config.yaml
d_expert: 80
moe_layers: [1, 2, 3, 4, 5, 6, 7, 8, 9, 10]
normalize_top_k: true
routed_scale: 1.0
lr_router: 0.000709
norm: "rmsnorm"
rope_theta: 10000.0
init: "normal"
weight_decay: 1.2
Below are experts of layer 8 (counted from 0) of a mixture-of-experts language model. Rows are named router (the router's row for the expert), gate (a neuron's input weights, with its number), up (a neuron's input weights, with its number) and show model dimensions 480-559. Each number is 500 + 25 x the weight over its row's rms, rounded and kept within 0 to 999. Numbers have three digits each.
After each expert's rows: a language model's description of what the expert responds to. This comes from a sample of Wikipedia text that the model never trained on.

# expert 58
router:496503461529478510472510498483515547507446518507500558509478500475526531519520524490563480514542520522488531514518504513472465547482489525502470532506493497521511517485490508495535523475511531475489500494560491468465483480497508480520496520
gate0:465483496520472469503540522499522519510474458501521501527461525496486481465492511527481523494555503510525451502465517511499497512479494488526479482517445517506518476504490435528480496518461500513478476501482511525511494460486505516511529517
up0:534497528529516456469509489531517500474487487484487485510507536443494488510506478506569469526501516496478468507529452493493506537505515515455498494501508522545528499521531568522487494496521486476498486533504496540472507489504505509496519494
gate1:536523454552571496477506532489486547493508515510505519478550470465515496482514503526457483498507477489491543461522497514532516458499545470438485495516542539461528500514523532540494497488511489520469512505576471523496466530505497512496455494
up1:522524494479506494524491507499467551492480510542507493472488495481488514562522504526474512489515486483488500529538477493516527519490503467486525518477511530469535469508498465467507500464497509512500483512518543502523466492507490493471470490
gate2:490487518506463504454514487514467527547521507461481508477480491485531405522446482471488499524529547498493523521509493484473487520512503453518500487525504471476575510512490490527482516484477531456521525520536492487495506457524523528558511466
up2:504494459451516473545471516506562529493509518460503523545508465464494503493494542494493524491471517448505473539523493517448521503499491459506540512485442519469524497557485474487481501475527467490502530544506541509499502478496470499516508479
Word-final suffixes

# expert 22
router:509460487512476473499499479471486555486483509502551509483457481508540510497520489475530442467512500533480530496554486495516473526508479504449471531519477495508523533472478487493530512459500515487493478511533509484442504472469484456509502503
gate0:463501511488504503485527525498511493500479523520507474452506523512490545505446514455539496484477472472522445488463535510456480487495452510495495477495499503454547522488498483491480468481507499498510478496533525527530497475485508493528507484
up0:493465512479515484492543463484499559494483508489511477438527498504449478475497540485519511511466526447474515484488477486503500498528485522490499484489508524507487487466466490489505492469498492497490522495526509496530529472510458490515541484
gate1:482477518512466425520526503476528518492480543470502517494542539492520497490491504483517509479483514496494509525498516450513498483451478499470492498486496522498544461506516486502480497497525489490507464492523480479511471536486507479490482502
up1:491529481488523518485515517446504476483522504478508482528489451474493527516512522526511522515500446492490516459471495511477510454532515495512499524522483501500477542436513488528515494528515535513525465528520472505513489483478473520513533479
gate2:471535516491503507503524525475504473468501549506520510515480499503491504530512545507496501501507487487560483517500508498533483529520483514480499502442476525516517509489478473495466501490507488479478491506494515527478451492492517481493513536
up2:510503518525467490531453497522489532527458485456470496460494450498468519473497497478498504512481490462525469520474515490516511459489512491525485448490496494518510465510473490524527498501486481522526520536499530477512465496515495493452508494
In before dates

# expert 16
router:539479460515483527530489457496509505514486527523482524502483462477521497513498483485510473499519501523506529473543541507465504500519456483499507487541488526549554503507515544475527533509532523483485457518520411479469531510495524462495469493
gate6:529521522519537484464475515506485499516551527460503467448471499498488483506487553501505472457504530540527507488510450550516465498440543506468511458500521504503579510450523519487490515502471468474522441486512466435476496474507505492524481524
up6:558493496525457507500503500494514478497549532482484471468472477485507530467470506519478533522541504496475502494511480438540453456469498504530491532467489535514498529551500515544480492521482532470496497494500489508494509487531513519428517495
gate7:505532478526507497495478484481501489539481508505496505555527505493437490487448491491469503469524512518534503518505469513490493500505527479509481524476531489522565516499498468515500513501487494499500524531487507515526482461486515550477515516
up7:472493479494496427500490509530515528456499533476481503480534519504536497506492517510493504567474505465499490454507532463514469482501485489485491529498477495517498522511461532546541534525475519490455503515508471502466499477477490447541497487
gate8:555490449521524492513482462509466494545475447521479491514506487488529526487463498505510527518475470490498493507487509503507502517525480509490554540503518486455497518518496534509490495481489490585484517484563524511471519502512527470532468487
up8:530552488480480512536502493520462504501507506496498466483501479502529523484467489479508483532479492465519470507496501485486521500495521458494544515476513508467534477506517497549507521523486526538519534498562505504471488472535521498491492477
Predicate adjectives and quantifiers

# expert 11
router:558482458512481521491489499478523531493472520509519536515430468492510494488536473479536480529531516511482532484525534527453422527487505483509504530544455541528522500489492537496499484477533519485489482496549480507444509480502519484533490542
gate0:501486479458501523479480532522511480508469507508503504472446489473526474482483530453541532492539486479520502491494502452555498509492466510475536506451507516529519479519499530506513492489478498552511502508503516533494539481491462491451505448
up0:472487521505558492476440519494475498505482515418531533568467460514469512499434521478507496489509449504491505483491503534513486508507509500463532500459531496524483501524483496498545471519497487469540526489510499508506522481508494496458487491
gate1:505503513526532502485484528515479546520484540540516526520446497487474542504508478525517505516506456478507481503544504532458481497512526526527445492532514550512469509483513527491468540501480467507526495505492493503512501481506510471527472439
up1:477448541523500496515548503499569467477448505515475511488555482505514457486459498495471522505479521519501524528511478493491482493491516481476526492465457451508520490476509499508495485508520513443460507520463538493477497462490514497517523503
gate2:450484464544515499484514484513509521493435489493545513486512553567512506500494497447504499494479472453494463472480532519520500508507525538474474468510498539538519471509514535475476480478479491486502523507493509476461527500512520507484547525
up2:508450474511507510473500496530497477498515526455529479483506549505479511517443456489499484504465505511501493508483490515479506500489517479491522462532535537520452521507507488498485509491512485493543506498491514488498502508494449460486516507
Word-initial fragments, sports/engine

# expert 49
router:521473481511491523539477501510536507492473507543522515505475471458488502483514515493543461506532547531494507480487505544509466549501454504526484529516500516537542538514507501527536518489493504454462511492513503488503512490506535479530465531
gate0:527473497505527520455512518490550519509470520556497489511510560510458526448493520468542487520482484468493497452477467492482487501462468503537471490532542526475536494517523489512524488486547510520528491494547512501503477519524474497481471515
up0:516505465486465506501492504495519511486483506518492517453470516513502486515535481519499506519496474459515521522496497547540493482517478511503523495478522490533489512507479505542483497476518515555470521525549522519490487501508489535523493492
gate1:521505483543512521499472458474547505511478538544514507471465525492482492468485446502544484481455509488539453526539512507471509473496488493520499492526482527480499522536486525508504512516494494511502523539495525481549515442509523504502523509
up1:554492515526487519533528518474521501487487459445494494544524517497513481516498527489505495480519501506490525514511436497439504453509492478535519459499480500538533509498514494476492519520496529494485464508482558550463527464529522506506506482
gate2:494500479507509463557490473500496557527508480477502523500504493476472501478496515490509475524492444480516509504516496478530499509507503479460513492527504494500537528487486540483485481490499470488531480491533516517562526526496494477479536538
up2:492518441476478457549468479478495500565525527496513538467472518503488502498497500507506498541494443477483454492512486488499485497496508482497508483478465488487495510473559461552469485457512481536519499472478514492503509492508503478476476484
Mid-word syllables

# expert 30
router:542476459530496530523505482486523546503458505530525487535484492465501534518528480480523461515512529532492476474536502494490446518484464505487497519530487537516488483524502541489513510495474499496441493538515519498480537491491516500500483533
gate0:536437533501473492499492493515503476475454452488534489483507474479485509515497503501509511453495487496534499485501511478472472513528494491505498499518555483493505478494498535510493519507451534470503462484552481511543493502520502491505475476
up0:504517512490449502509498505494472425535495500463520482502489523499484542455538491443505510455499520551517509493518516517491477517507519505509481486473492529524510538517535524519497508482499485483502479533519498494495494514553513495527538490
gate1:507477545436472475556487493472519486460510497518511493504469526555485473467513509491482496482483473519526529488468514498498484491536476465488484495512527499541478491492488487510497499534533455512481495502477493513476513526514496524517543498
up1:499515504514487518503507464516503520469496531460471530529509500483521530514465481508497473563511506467474510492512507501517526437507505518491495515519518499522462526459505524483471523518487502499490504512498505488477507488478499519525518448
gate2:511493510505458471474508488468517524493508460486537481539496514485530508481524500493531514488483483552541497500468471519552543473512514515513501493454486501492477494566442497500512498503486483525529512471517484486484482507521458489513516501
up2:433465491497533498468542543532483514463492564523500490470480508440485538480505491518482502531487505551539496480506511484517472481519473517511499504508487506487479507509520531493481513481511470472527485487528556501530473514515482510495467498
Decimal points, year prefixes

# expert 8
router:509466472512479519503504490447529509516490482519489514522482482492496512548524486521495497501535500506502533464529505505503472536487472549490462523505479509531505523475464504476506511482515501470470492484570487499511531478506507484536509521
gate0:501493455529531506496500500518501468487525514486522515475562512472547485488512518479545513508494486500473521497495514504490507487553498522543451494496525515493499512529493515492502498523511538493529465465501480495498479519495472503486508490
up0:526492456484489492476487514494504457505516508479492463496510480508482514514552498455506484496497498532519514463472475474467466495500503590467511496496488539488495523517478502514513497521469511543481475496531477486466470483499534493532520519
gate1:512444520505519453496506528509485513482513497516504508536494511503502487510468496537473480505498505511487513493485509501503518519523481434533506458483481557477531525517464481496514514534518527494516518506511536508503514528510475511494497514
up1:473445504490504514508487511502476508499527545518484519482502506506483482476504460506448506503519501464495475532513513463534503513455489465531507511502483544477492564517508509463454450453485493509515505493466487480488510479517476525505519500
gate2:462509481518520483505478546478513502519490450532516511547528475461543473518539506487499475540506432504516499478480456450506493483524547463465491479460521497493502519511543508511497474476539492524492504523492512472467518485527520497516457530
up2:514463555487491472468521511449519510516547454527503528512437504468527518519472476505473471531500484510460488551443499530478517531487482473495525578504463528490507502482510487488480442469516494474504499521509519518478494483499483494488482547
Table pipes, French text

# expert 53
router:517495451527450508497486499423494534491484518533525510526474499462556483538534481482512469507518497500512508477505535552515484535512483514503482488500486500510515543502503494515533515469516541453508494485502506477504521497454519505533473482
gate0:494524453475534483536514492483475516466481488471520512509483567470552462543547498500468457492505490531523535509520463493510502509495522514482514514500535510481475495484433540484531474524480518495500506518507507494504490501496501517474526466
up0:511489529494493474493461500488523498451501473505472483476515511522488519512470510534485491501501516485486486502499450480533522501501505524523521498464480464510502534538448514558498460512507511536511522519566511510514508528506465530499468485
gate1:459543502512504558523516480512501485507450526531512490549512467490532508514476484473480448516507527492488558486515527487469505494492475479487476466479485480530457503517533476500514496514522491481495448472544501478467418486486509513492463503
up1:518462500480513506474487500493525496511501487497499511498509479494480553536465511527548512482485507541496529470461552488483487514472489526518512542570461493495537511453524486503487516500526532472490511511501456501516501503502506501477503504
gate2:498507509546506494504519548479449512501452461512501501503509491497524504484490496497507510485527482471520539512486511522498485508512444510483451494498463483439487505526484474473511501494472455512519526479500531572484492466519485500522523516
up2:536551484518484479506439511468460491468475530500497510504444456524483503503498547496480509484538531537513500505529518471525505454507500482500468464495534492520456492536540470517510493542478500496553512478500478499516482467550544506522516480
Taxonomic name pieces

# expert 23
router:511450470518513515540479499498515535497471518504507503531480470458542470516530496482479508521501499518471525493524513552473487522495448503495467520525517523520513549487495484443530523463554518454471504497518488488484537493495492465526494506
gate0:481470468497509492491414515538478518495492487464517515524469483502519452515455522532495506472482472491536501546548514509514506537554441517452479448501517524534475466493512490559502462515497500493556531492488489508530458491567511476521548518
up0:507524489430499462513517465518487497488480532501499489508503526485522527553521474533449491472492537509525487515523489519478499518476457530523509505469470492491514524483502482490490485492531514510488529469520522534500447507477513488456483509
gate1:465540552507487528492554499501462496488480489514524479554517488509512497491472500527456551488502488492498519465530502510478482502493514525499502494529494511509483552478534503451503515472488542525457513486520435482479520560460535475505527512
up1:461509512498510524498515563530534495483521520515484486520487471482504473525467502495471509489486473517544442491479499464497482431522522500499505519517511513503511507436512528485485486481506485499463537511508485525510483500485502521485524532
gate2:474475461464509534509449520459513566525501460560464422532480512487493484545525437490532512533508477504482482535488540494568466474465464495522509508498488535467519452493504481493533522517506484535503510477486475484465520498515514487566544496
up2:514497460507507509476519529502529523465518519458512544492500473512494498522475525525505503480522504480521514496539455532537494499498518459526498567528515490470521523525474487459446508458501499552504492530512499523501519501484503513510481533
List dashes, first names

# expert 43
router:492516507514475518522496497458522557481405552517521508511496487445529506504517506483511482523486558495480492475508488503457498485459490538508470525506476521491531525510463498501500525505514506523498477496497474511469497479504548462525477532
gate0:511511456512559490540478497513497524479501529472529533511496504464541494525504483504460537530481486493530495516497537532534491489482488505488470493534515561481478520481498490496508507532478516547506481525519508513474498483493529515520519443
up0:437462510492493542505468476485511492485490485544518516500522516528505480523489499471457492522509486500526522450490506515526498495507449539541505496421515465496542475526507542452535502503520490527488546482498517489499464534520459485485508495
gate1:482514513537472502479503513527524522527522477476482553512471545523532498522512462499521536450482539539531502479509540466520539537547511509465511525518537550498500485514518492523503529513513516464494505537526544468472482509511511504495477478
up1:498501500458556517501509519500490466516522520468447525514487530510478466469519466492564505524524503536496462471512507496513471497476500445476546518494546450486446485510529492489480499488519521492495533534471517517470451487440466482529535519
gate2:484540488503517480495482506473508529495509547475455514493497517491517482509489485556519527467494512492469480504474452473476520490454500464465489513477509499476528569529482468507496482527508465536500466528468510479495498530499518561504504489
up2:499503500513534500522479466490515488456482545527527527490506538460534546501494512511522493500481507515502561525482528515444513497494504488497488497546479455449512495503458466468509497494494504484503519525488498504452465527437484521502542474
Surname beginnings

# expert 61
router:481465483512491506515520458519504591500452485511541540530491516454538508534503459489522500488541578535483499479488515531501475528468473504473483538538479528565531487505496503496540502487523551492499487512512491486481524513487502488518465518
gate0:503498532489524548444491513490508485452481533413495465512446512481490493504488533469508512499491467511513538474473499520549506505502491548488479481510512458508487495458514490536470482506486466482497483517510496499547464491520454481488496497
up0:488532524434570524512522519516507493512515489502468523525495537522473515548487531507467487498488474532528478532481503518512497523489472472484510502472510452481487473491528511539509523488445508482512463508479522518494545504491521488525496470
gate1:515505477503482525497485514491518521538479510533495495513482505485509494496524500505508499509489513505496492421488484539499475472483507388520509469512512513481478519551476469475512509500520497468496469506493496542518515496498459519513492488
up1:527499486531517507523503484475486500487503505503528525523517502490465474535505529523519500511500514463469474509460480453463472542512487521502458530503490498502543485485532479490519545518481530493505487549502578481504484527531501513469493517
gate2:508527524473512455514483489514510533500524501483520521525521500506474492524502534504453498504546510515462494486512493489529446478480502491555518492505490500541493495493518522554535524530499505480493499484461486506507543480450500544465512521
up2:503521492529483523474519513495521507506491485528461479512494522537524448529457511520502508477482530550500474516502531485448519500548515514459517480493501493530532491486460499487483458505473486518492505506487481500511578523526495494535480494
Year ends and clause conjunctions

# expert 47
router:520504468512509504500493513482500538539480484500462524500452489441552523542555466463539488524521532540489488506561520502457489531518511496504505497486457528557533516495497495492531493487510459497471526495558504479494522481482512480498495508
gate0:491476498552498501499461516478531536530476475459515489560506465509479520551502497462529477513494492508503535491493524522490511473465477512500481487549515500488574514485510515524516494542483518534524509510517534503476491482477511450509476502
up0:501476475487541534550556499522541489488498526539489540489511505493470531503495505506472500477515474497507517517455480459534491488464516538476506474511505474484471493493515472512534504532524531493468458505458514500435541556514492513471504476
gate1:509509522516509485494468524495513460493474494498533486486524498541517504526530512507465489459510524515502514465476543522454503483451488512494507495482566443469523459499481478475506496499511514507472526528512523536572501526475494474460515495
up1:460485515528490506484501495516512494480481499487495521500501458506439498494494474486504484493507501517497500496478505508547528495477507539502492470540472484490553483459517552480541539478481489521483519533487527544474493524508511489530525570
gate2:529515551550499459538511510529510491466535526542500485483466527490516501490489476463530500479539525505529442508569500492523511514466499500505552501491475508522516503485463478498492478525509502471525520496536486481496518506520502499506489515
up2:516462550514453475464487506502466483495500450502514480524466541538505508507538506547470513535494495502501484513506505468494489499488487531471489528515466514518488533453460515515499476498470486530494468483466501504502515487498482510511509523
Asian name pieces

# expert 13
router:530487504509473500529447482484505532504448504517505514481474511489544529518491522507539497489496524506438559498549506497475499507491442491458447516540494524535494509516496514484500516501538512486483500496495482467478491487477521467518499539
gate0:517521542520496553496498561482535493450498534503529487473552495467502531446509503474481532507488503494545545521475508461488508508512481472497525502519503512477505488490481493494506582476547539526534512475476483502503458491456488470578494505
up0:517501529486532494539473488501523475520481521481522552558509475499555482468521508518519515518547494524480492505526520508478536487521492512531496493483489479515497547496492518474541467521510497500447453478486493519487555445510552452521513493
gate1:492482492522491497476514465474500537498494506517477520494473514493475489478459490488520520539511502494551491447491524516521481550492511459521545466476497486516465469480463484512507519515527445542520507468513450498497498457518537516493505480
up1:495539484481522508521527499516488484431499489492565455511526532497504500434475522523498526451471481538469506519509442500500498511501504506472471478519495502544513489501450496491457550501533499531528510464502478473493507516493532530487500502
gate2:518525524497438520490532526503545512502472495484501494484476495520511517551493478517463506469549492498487501516502512511479472507488480501530543519496483476483491517508482485518525487502474494513496498500466506496465495528487473478498480490
up2:532504510528511497515431493470490502543495483497523477501492475503507508472499509464511475473496535469492527530488508496545497524487510504465475488476479523506523499516516469529468522531463506495531483467501498534485479501483495449491462495
List and table separators

# expert 36
router:504460503540495525499502483513503510485456515487532537513507418459537507523531456518539474533517531496505519504468535514517494540485484526492460517511457517512524506489501511494505503477505485467491499491515449500484541514482513466505486537
gate0:493515539471489554492498480512450510479487516496511497455492522487468512504484558526529484526479531461539523470461501515503483481502511488484522504480486547496468499530507496501488486520507466503519484539477500525480505522522538511515515487
up0:486481516493479503480491520509507520526564483481545486547497499499491502526482486487527517502497503501475512521513491523470466479476484493487503530514511528504494552541484474531505484527560501498500483470525524486469503518480524497452512545
gate1:551518503487487474464492529495481453576554527507503474544511500494507481520483540474493530494511534486544500508489480487495454502495500497486467470504486509497566486507472481519445499451442493459532481483471436531507508511506497492526490503
up1:527516478475477511538507480528519504509544539493513520504481471521475524495515457466511474520469503551522538473489512472519542511524476482517527470518488500530490535489557487534453500496501505529470492493472469469510523513471546463463504546
gate2:509521507516490475491487488537495504494506534500500501521474488463487486517492505505456499478457507504545515502464435523505494482499483504530503514574521480467489499514498493490455482510509523531445523543503473464491527505471485468494472492
up2:490500479527511478452530494465483519447485496484526510514500470519491508513474458537526548514488504488492476499501495471507540505474475497522484519508476480485529526476466519504509518502461507510499485513505480505518502510499490504498498521
Table bars, coordinate decimals

# expert 37
router:511496456483489501484477504483512546522511530479536525491456468449520523538521491500471482519520523536501536474498484498484481517489452479482475514501490501504502546502471498486544487511521493453487522498506466474481518503459495486522470514
gate0:529566488489492464494466495476515477548495501508497477506496461516529497465473487471502472483505509483481522536539524481513536497441475483493499528511459470506468491520456529492529510494469503459514501509487520524510483491529485558478487495
up0:532520465467498508524453478504470477505508498481470488510517517503509477515521463480488486538511532520518466465515460522430516501554499508507550517468521509510534479522509558525489489492531491531516499497500459512513497512465527508500509468
gate1:520519491499506504494521522497563488470505497539465490527463526542474482495501495511523504519510518534517502540491482535505488532514485558498483541518454511494485506493487481533465496512470522455486487544479513490507520481508516486507473471
up1:507470528536505510498557510497463508485468508497502519496488460549515508523528502478495536540455493479494497499484495541476527503446498485517501467497479528453511507452508486523501469525511509482490489491536521509543479516531466504453512499
gate2:510529541459507491481467546501486501506486481477539461510509508506467496498511485480468519488532458525504497520494507531480525510493459473487534530507519514526488503525470501539510502503530500456506504499498511518499490505497520462511531525
up2:463537533470549484495465508462537514502528487502478491517435515550525491562512479511494452466513483507512520490468449527517481507547470497479498534506506527463516543495523521491479440505516504507508512462530480512531505490505519506504494478
Sentence periods and years

# expert 55
router:481463492528473515513495475487534509508470494527515520486498480510514517520524494486554505494501491526463502479520541542479501517472497514493468533514481502546518487501476488482542514500521531473451425484503482493480493481489506500503485530
gate0:534508485486453533495529454501528497508466508567533492483503511517522447503504472469472506509485520552519457521494457539493524466484499479493549497480485508502524505478510476509502500541537492530509442483465490512512503444510512513472466490
up0:490532463464499523505493478522491468475498511484519435496516507512469481523496506466489510461529494539499508544469441513504512514531493544527519470534506489548520514530510518533524496516477513537482516482523474502489461495470513515502513521
gate1:524491501494466511491483500549483463490479506514475519496503508465481532526567526473484460484502475512510448499527510535502464518492528512528512462484484460510517450502497514512512494516483460515462524507505526506494521543470527515483510458
up1:459546531529462480503518510458445515514506527496470504526519535484517499478549475464517538515521520506521484491505478531505437508483507523483500523522514498507510532480509523470503511490480541483470496526496447475518513505512469508439519496
gate2:470533496547538495476462500468491497485510493571515477491491503499522534462484506472537518504521501486519474499487547507448521510523484483472494492479549517505521524493485548495511546485514514455490482508513506528502512547448512508520491495
up2:483508502562501491525479504490473530500488468520495503486497513501503512504510516508490523561448496473517479490496485494470462482510461524480457534540491525531523531458528501490494510463517483483481477466520476500506504513472497492506496559
Word-initial fragments after determiners

# expert 39
router:505513498491476522535494531497502535527500499541510502499496505506526522523505480499507504507518523541492500462507498504468483524501496526471456497507493512493569499480479519463505506503543541489488494541534514474472527447502520461532493558
gate0:502558483491542508500504563452530529511426505500536469489532507499505516523487533425506520503471505486537502520494528534472505538498506500528525475496529493488503517495492493474492489542477480488497504518489484512492522469528502488490524472
up0:551420501525493506511530510509504456502517516502516505512493449486462505482540457504519494483496517512519522487490550516511518471514483496501508510515456472511529538476485435504494495501506507489495487463505512511514580468472524489494507455
gate1:590489522553504514507478490506519550459498480504506512495498506485450542535516509485535492512507465478498522505531554529552501521538463500484509501504481544483475558526478521495508487460536490494496502512545507531466511542507483509498476456
up1:489467467474517527507494511468505456460522487495461484488536455501481482515491576543441524476484513459431483510542494509488520483488487446513514505509497507542542427498471508479453483516492517453513490460481466510501496493485501487485512523
gate2:485504548483518499505534523527490530515516444498501504513466513502487468500465503482493441494514504500496524493510507471463499485506461487519514517498499502503493522539466452467537485492514476531487474491546513520489499495530486538481510526
up2:482513506523493518519462488504463479504531466484494506474525547517518517538489514460446467525474525488495483481466493512498504503436493486505512449479526538491527511498498489472543518483473531501471492498507483480494444454458474445455488528
Digits and name starts

# expert 7
router:515509452536490508499462480480524517509511492518537538509498472467539510503511484473498497529512500559511510490537500496465497541489467516502487526505480503533503510472465538501548511503532528497453506494516459485475541454492562475535526500
gate0:527479494440510507547483496479499525524522515552499493487493507465521502501484495512475528509479494485501509501536477510528506467459523520502504491523525535509489505522488481512512478473535498474489530480512488480453462450537446481555502533
up0:503462494518502485510471465500523475491503503514512520502524493489508510489496486477489506472445466482479505497507489526426518492515469520520494483519502483454504504518482536485513500488553500503493526499530521496492538465520490458501491493
gate1:469505501504495497462474479453493504515475475485522521500496501514518448515445491464494489476486476539530475488516525512488493471512530510515479465485508498463526445517484490493514495550473473498507505484537501459511489530474526526419475502
up1:511487514456465520517453498422506512486503493516525502476505493449489512508494489469499506515534514520446480523449502525467540509490485482475522435492528484500499516524500471524484487510519483451510533520491518529491515520503460485490503513
gate2:539493506534494514476504490498522489460455497493490476501481523577487511518486547513500474452481530505492510467479498541494524469531507515520492536501461474526478506454495455538489494513456517530526506488483517519516528523527529458511503486
up2:514500486445474461495490490438497478531472477500490506546489491477510453507477479460507441518532487510478478520508469514503490477500484502462531470532481531490474545569500536459487483501477498493481488531494535535472500501533489491525493528
Name word endings

# expert 59
router:537478485547472489491481511499514564524475506486534536502487498504495509499507491513503430522509530515492528469519532550490474541499506509481514514509484496512565505473503514524545544481517482462458505513502471468489505499459495488467472499
gate0:482466465496504450487476497509494490479505518515524497531509472512503500518538501496516524519436549486512514517521517503530502481482494476487508508549513547468490488503517524526512490484476503504561503533492460500519488440509515528488479484
up0:507516529491512474501470470493531507505493471506522493495530481476502506509524500545486421448524506502506509488514495499468471487513475523543518468483481491524474508499492497500521478523516512495482485512452544539503501485484536546544496491
gate1:542458471526489506517478495463463484512490543495508495521510470488488493495498521496494484492480518495497507528447439492482469501484515530462480471496485500480530490488505524459506507501475503524529474479512472525471514474495495497482469511
up1:501496498505519510499492481511472466528509541464509500542503513509476486499476475524465494498501490517489517478521454462518485540510515517493525534515490489499543496480480470492505489492497520489485504507505465491512469506482497534471508481
gate2:508535537511486491472514463508457522485482504517494478508454486472493497490447498511488533502533498496522490500523491493475516515443504468526528514488517480508484467524518514516524545478493519515533500463475497456532501529471539523474526513
up2:498486481495497488514489458521496491490518500540461460525481501487464488505442494500531492476497505490494501486517500458489492562513494514449469525485516478470544474503545471547522533500494516514537488502490520499528489575480525499434499491
Prepositions and row breaks

# expert 4
router:532438486531515528500477484478506528489495521524520495539478483477486523562531492494539482484480498518474533471521522504480520556545448514505500471506447515497516522525485548503507512468527528479512494509533492507499515504522517482541457521
gate0:537496488468484510502542493541554563531521525511480527483482539502487536560517522484558466516508517566478476484533530469531490498513495480494553444517486464494496520535527485540484513459484491513536515513507517521517488486480506471483465495
up0:520489548513525502449499498543517481499507515506469506511504503521509513537479538519523549505471492487495493489477548466548493500482524514460514517481520516511535496482465513503515497462489533483471508484492479513490508521499515481425507503
gate1:494482456482442452500504495512492511454466515510493543468462483498464523517508456482493513511486498524471530486461520406493518439527519469510526466496525473494467501520531494536464510545493484534531468506466486482486475492494517506525476489
up1:549474492445523467494523498497518489476512500528481502492490504497540516504479512499483522485511482456487484538513463485511460506513461480520501558474496507502499497526468480525511515510495508465520480537543481505528506498461533500530510492
gate2:475508462540461512481495439511500464549508487500459471538450428508504479518497491504478470500470514481512484486510504536509468513495458515500508480499539501562496489476451523469507526488498483496512506509470517475506479511482493500510486514
up2:531511507494517518471510472475495469520510521491512491509520489542502528502499507511538513479457525471454514489537494506491511527494504491485536491528494498487515477485477494479473517514543478487491479543522514476494473510525502528525492495
Mid-word pieces, table cells

# expert 2
router:506489482534475516515495451465523520511458485487517514524485466476519532499508472476521497537551529503483494459521515499492466522461490513498474508522485504537502545516486514486521535484512527480473485482528485461490524526486533504518508527
gate0:480483538490455513566495501498524496510521504515492516461473506514476504515467533469497498551524516459522475552525524506507501495444516474539517533502493551545550472527486484516504517541475508550527502503460462516484522509498463507466517535
up0:496484518488476495475500537513482473503483522459525497548506520478517512488472455489463457559519524465492490567516493509474503484474533509511503509503510490534519485514506486538451518529457526545529551529496537482506497500518474515497500537
gate1:535518500482478520528527506511537516518475493548515500497486512541511498500483482572525493477499500518483527548483514494518474482465475501483491520497542497475502484520443527489550462501529514518491459476462484499505521485459480476482494502
up1:510495501472497481496493510529473520511515540505462473526503511491453494515544500480522472500474484516482453488526520479495502481518508518482487503462472495540486504465533481532443502464488450493435515511485482491520435477514499500497519559
gate2:530467502475509496519462511442514535564514468477501543521530449493533494497484495507492485507512498503475526532517475504498486492460494535452441487497523486494499510505504466504507563504484532512492535454495517493478510510518506503551531508
up2:527496478466512496499459518452492524497507513531459501491496509499516463444521469500520512470545498495460471487456465479506495481492496522459524474490537473517486516527554493471524512503459515550529464515495549482471528471496499497529504481
Achievement verbs, name initials

# expert 48
router:513479482526470511504517479462510563490456485515540492502470489454558500519503484520534478508554535504501491487515496534484476578489436544493480526539481528527509544501473520499543528485549520481483463510538476462503481502535463492528538527
gate0:499491533518509482524512495555473454445547507520492505485432495472469506465495495482494504502509545463517475469512485464544472512510493528526519493508473503516535455501521509492530572516484490540522523518523485519487499514516501474486480479
up0:514478504543535517498504525493515482535516523490464506479510444500503526476504536507466486507512522515506508490526519470500545473471477568515488470512494471495501493461533480537474512494510473504533486508483461512458510486472523437476508455
gate1:477489449510486501558543545506518525513482487537554515487459503475492509493525458478501513502505527548492501500481529502454513523520471493498513496484479521536482495449441527512543486451502501511516526521468486502494509454504521448536481505
up1:506520465501488511492546540480550490498499472501502522569463519507492507488547475478479533541510459511516536503484452509448527455509486509497475508524478534512473521464441498529499510465540492516506511488498521467526455493503474488527514460
gate2:507499487510446490511548476507530518468489477505494504512527520521525512504504478477507551468503496514503494511527526516444502548530507485522552540487497519491527485491488509435424542508565477516475541496520508493525531506478508514510508536
up2:469483497500523443496473492509527499528572500523502491517497515494491502498481442505540498480441516498529469481481485525487508507522479503420500491443497491504492538493519506522475533489481488485511479481503487498505530569501459565484488508
Line breaks, prefixes